{"num_hidden_layers": 9, "hidden_size": 512, "n_experts": 80, "moe_layers": [2, 3, 4, 5, 6, 7, 8], "init_std_router": 0.0327, "norm_eps": 1e-06, "max_seq_len": 1024}
Below are experts of layer 3 (counted from 0) of a mixture-of-experts language model. Rows are named router (the router's row for the expert) and show model dimensions 0-63. Each number is 500 + 25 x the weight over its row's rms, rounded and kept within 0 to 999. Numbers have three digits each.
Before each expert's rows: "gets" lists some tokens that make up at least twice as much of what it gets as of all text; "raises" lists some tokens whose logits its average output raises strongly, later layers aside. This comes from a sample of Wikipedia text that the model never trained on. Tokens count by the router's weight.

# expert 30
gets: "ov", "v", "av", "i", "is", "us"
raises: "-", "al", " and", "s", ","
router:568507510523505483520491472509493455528473516496485505512492505483509503485477491502548472512447486508469553484533501509489462512506473466477485494542457506511528497522508469502490473562466546

# expert 3
gets: " a", " the", " an", " was", " were", " of"
raises: " d", " m", " s", " f"
router:497473506538485469469504499490475478493536513505514487526472520556511518502465476489494518505503504495535460485520525474470494478481513533454548480478506501487526520535502426485462489459493494

# expert 64
gets: ":", " de", "°", " C", "):", ";"
raises: " B", " D", " T", " P", " the", " L"
router:522499482501474491550491461464479494522484518526526472517489488492457510527514547472509518500519502491517477494495490490532559492520504502556468505519484468493521501525457498475510510539534536

# expert 2
gets: "ra", " Gr", "r", "str", "al", " D"
raises: "ad", "ut", "um", "ay", ".", "-"
router:501521480505516527495477492473486530503499479540521524564476536518483485543492478531530520511481491493492441542511499503479475519487446470531532490475555522513520506473519487498521473547501509

# expert 60
gets: "|", " |", "-", ":", "=", ";"
raises: " ", " S", " T", " N", " E", " L"
router:501493458532483489519452467530542518515502476484547509513478514434512498480487501476487558500502506509561511505477493476459522489487494507493470489515443542507472475526502534508490511490504535

# expert 53
gets: "ist", "man", "or", " and", "ors", "er"
raises: ",", " and", ".", "-", ":", " ("
router:516548514476486502544522502460477509524485501509522488489475514506517497473500489467517470497515553518519486489505498518526483544521461465508519476513499536502560477525516487532464508502486467

# expert 39
gets: "s", "ary", "es", "e", "'s", "y"
raises: ",", " of", ".", " and", " in", " ("
router:512483475524459483487503523492517490494530460527511489511497530471486484449506504478485501501459517511467472506497498525496473454504468509494496519529472490501514474471497525491479477502461499

# expert 71
gets: "\n", " |", " 0", ")", "\"", "ment"
raises: "-", "\n", " |", "\n ", ",", " and"
router:512534492494532548514463502518528514499513480471490514492529499528502520488487495509513510473495488529475482479479526521485495489492519516515484490480479513541531500484541512522494511469502487

# expert 58
gets: "o", "i", "e", "a", "re", "u"
raises: "-", " and", ",", " m"
router:549488523487497512505477486513472508523474511479459474475489507486489458464475508449497496549517492505462532493513516526474442565490502505510517488491485503485528509478546509512508482513518468

# expert 25
gets: "'", "et", "th", " 1", "’", " 3"
raises: " and", ",", "-", " to", " of", " ("
router:526520477543480526507491454524562509499513487504501525504519449476461507458519473498494543523504522477531523497482490497465497499525460499489490502518519474481537521500493517511488490508504510

# expert 52
gets: "t", " the", " of", " most", " ext", " The"
raises: "ra", "or", ".", " 1", " 2", "im"
router:490501491470537505487442518517522488481478473487504520479463498502532513499472501532466528485472520469537466469510502506514527495538504503497475508478518478499507480508495488541471492499492541

# expert 4
gets: "a", "ced", " b", "hes", "ant", " married"
raises: " for", " and", ".", " at", " to", ","
router:536487491483517463491499501526502508475501486503475512500537495437501474484511488463466476489485556473471470534501474504529502493494477510478497562520487513469486484518477513520518460513545532

# expert 76
gets: "ge", "e", "i", "on", "al", "le"
raises: ",", " and", "-", " (", ".", " to"
router:512461444474452524524466472480479511493453528543531513524493500495479514507527525508521492511498492527481503471472505523461492492517522485529490537527517526505500479535470471510478502515513476

# expert 42
gets: " T", " B", " S", " D", " P", " H"
raises: ".", ",", "\n", " (", "s", " and"
router:450476512459458525521506466449512525476454497538489528460497478493484483552471513518462501526443481508468503521538517525509470523476521503535512460491489569454478481519504487510481492508537496

# expert 63
gets: " 0", "0", " 1", "5", "00", " 6"
raises: " |", ".", " (", "\n", ",", "m"
router:510516511521529484523516537517485518490530553494492526534538491498474429457494490477514484496517521475568535530522523465481489526479543484529465509510483516515426499489528487521500503472517455

# expert 36
gets: "T", "R", "B", "P", " Class", "S"
raises: "-", ":", ",", ";", "oy"
router:483498486464510496545480471495508504493534477529549500517521466520432458467543534506483550478501482516480465470500479485506512533528535493508469541481494472491482511473471504479524512502522505

# expert 44
gets: "==", "\n", "===", " ==", "====", " ==="
raises: "=", "Scientific", "General", "==", "St", "==="
router:524491544504499487494489497475508523518456527509474499471549467466524513518490498486522516517523511499506499489505489461478525506495475518523484517510512459481489529442492489483530476509506525

# expert 24
gets: "ing", "ed", "le", "es", "s", "o"
raises: ",", ".", " of", "-", " for", " s"
router:512462533543496476457528519504481504470505453454505532509513526509526527486502516498508498529509477470469526515516459493499487491530502510495488496513502522507529475492525524519530455514484494

# expert 0
gets: "-", "/", "ther", "tain", " un", "–"
raises: "s", " and", "ed", "f", "m", "ing"
router:524466521439503519500543481522501483517500532412472503532490515481529511503528536499487502450511515494512514510473498492493498483524448527540494515463503479517515515506486522519526531486500504

# expert 62
gets: " up", " years", "%", " year", " Date", " Year"
raises: ",", " of", " and", ".", " in", " –"
router:514483507462493500494516533483492504493490477445520531521508507509493520454491453524482494505496500474505495477467494509496450480538486516554490467463494488525454493489511539493508504526489498

# expert 75
gets: " ", "–", "ut", "ak", " d", " g"
raises: " and", ",", " s", " as"
router:506485483471510491490531464506528514531527485498479475511505494472464520541523545475535535516473503497472504485475484520499523501544522472473495529499497464501489531497510528528528521517504497

# expert 61
gets: " and", " or", " to", " at", " in", " ass"
raises: " S", " the", " a", " L", " H"
router:540491507522481547460507484536507508462512504509533497501454451501540509552518538483508515494506495480518503480493486478522531494487457518480529488474542548477505527543486513465487515507490500

# expert 21
gets: "er", "ter", "ers", "ly", "by", "or"
raises: ",", ";", " and", ".", " (", "-"
router:489514472532507478499478520499475512491485495524468468509512537478466487523487507444482463491544504508452487486471460512496485512490498514481466479446488531483487488552496514484503512480484503

# expert 72
gets: "-", " |", ":", " /", ";", " -"
raises: " D", " E", " N", " S", " P", " T"
router:510461461501495463528522498498507503535547525525511508515497481456535472532500471490524511494486510463498491524469522469536534489508494466519524475496411463515490532480515469480522501490535475

# expert 37
gets: " which", " and", ",", " but", " that", " where"
raises: " the", ",", "\n", " he", " D", " I"
router:526503477492536522489529482517489480466511497500539477513562490525555494507517477482531487491511501507491514476491471475490507458495485549512514482485497451474515520543506515502508475519526509

# expert 47
gets: "I", " I", "ou", " U", " United", "E"
raises: "s", "m", "l", "-", "c", "b"
router:523518520521541533511524545511510510530536512502466531495512467499467499463523488520461483501438498536498522502509452527500483493516492483496524493534541479515507531496457508509538511488457473

# expert 1
gets: "er", "o", "ers", "son", "ie", "ar"
raises: "-", ",", " and", " of", ".", " in"
router:481511461492506513504509490516503502481497488568555498520502503471514475499485517490458499486550511469463490516502484539506529502576493513497521535474502545513488459545492503537489482507516475

# expert 74
gets: "\n", "|---|---|---|---", "\n\n", " attem"
raises: "|", "\n", "-", "M", "The", "A"
router:512487477519530534485526475533484475532510496457484492449505484516498541471481499460499513512502519524524520518505492529456477503517521508530499482454517492526459442457461471492500477472516508

# expert 69
gets: "-", "–", " adv", " em", "/", " Public"
raises: "l", "f", "in", "p", "to", "m"
router:515482449485492453491503527504547477529473514518522516490492491466509488496529507514515492480509522508496527463465470513490506495501497533517510483498534496524483484493485540524542507480489564

# expert 16
gets: " as", " and", " in", " to", " named", " of"
raises: " the", " a", " an", " s", " its", " c"
router:447500482479534544470513519549535482495536533450499556507490526486558531484496447530502531517558486469491448492522507507488527519490469499468502433503490509506489505508483495491544554504466505

# expert 35
gets: " |", ";", ");", "\n ", "\"", "%;"
raises: "\n", " ", " S"
router:533446503545488484512504473497499496524517538487543437460487494547511525522462523517497510477516510477468486499448545504511545481476484538525509518502493479541486474501476473483477482514493464

# expert 5
gets: "as", "\n", " ", "az", "os", "ar"
raises: "-", ",", " (", " D", " and"
router:490488480511512512539485508477481519531523453491469491457446440499464506530473506507489495525480555530494476492527515501488496499509504486538534514466484509508537497490457509500489472529496468

# expert 77
gets: "ly", "ely", "-", " It", "ally", "or"
raises: "-", ",", " S", " in"
router:508467493516506502471483432503472512495477516474485491495498515469446505488533496493555567483496492479525484510534492488497538513548445488466485480465489488508492459545490458482499518508538520

# expert 45
gets: "ing", "ed", "s", "es", "urs", "ated"
raises: ",", ".", " (", " |", " in", " and"
router:513509494514502473526503504534468491489505501473479473484494521489523505480502472489507475463507500453497473517452491491534470461492456498513541461514462481555513468496457502469503491483486513

# expert 78
gets: ")", "i", "}", "),", " team", "\""
raises: "\n", " |", " in", " and", ".", " –"
router:501506551520461517528513421477500495526499538478519496514491555547431482504499479505500486500510472525550484496520512484481479504530530461464514507483512466509539514428557489489475498492501494

# expert 67
gets: "b", " K", "k", "W", "p", " B"
raises: ".", "u", "l", "at", "in", "-"
router:440509488536460536540469479485540483429480487530506508494492465518530492480509532503502519437470514525535481518528499505505517466488464515475466507489510523466436515476501486515506475489491520

# expert 59
gets: " he", "u", " He", "–", " she", " She"
raises: ",", ".", " (", " and", " in"
router:542509438500470488522516501510518508498556499524508493494521537527477457437498550452489480506476514495471551448472485557505531478492512500473507493510532500509491511498584477503524472504510499

# expert 11
gets: "1", " 1", " 2", "2", "3", "0"
raises: ",", " (", "-", ".", " and", ";"
router:540527516512535485516491491499497514512489524528485531550497482514447467488504525499540503474514504498500476485475465494506507523504473486494475499578460505554458478485521496488481479478480491

# expert 23
gets: " |", " to", " they", " was", "ly", " who"
raises: " s", " d", " w"
router:532482470501534463446483491516501469530514510482522493506486534495529545507503454520542500497522488471492464504442507536478511502523509526519507442500528552502523543475491453500518514485464505

# expert 50
gets: " by", " is", " was", " to", " with", " in"
raises: " the", " a", " both", " an", " S"
router:484510478546496524484478530499508474487491511486502479502442511520546502478560507491475441517543495529495488493512512488518538493507515503489497488454506519529489471508493510496489546494495492

# expert 31
gets: ".", ").", ".\"", "\".", " .", "\""
raises: "\n", " The", " It", " |", " He", " In"
router:526485500542496485544523479540522524554480491497487515468537490506453535514491490497490517529486510472499475514485523490509501511517557511547514481513518479503517494474459511436503501522514457

# expert 20
gets: "p", " State", "s", "ic", "ent", "or"
raises: "-", " (", ",", " in", " |", " with"
router:496552473473458471574474523487467485469469523487472486551459487497514518534523479517511491486519487516486477489494535488512528531498457468483460528512522463505484500459515494516475494532486525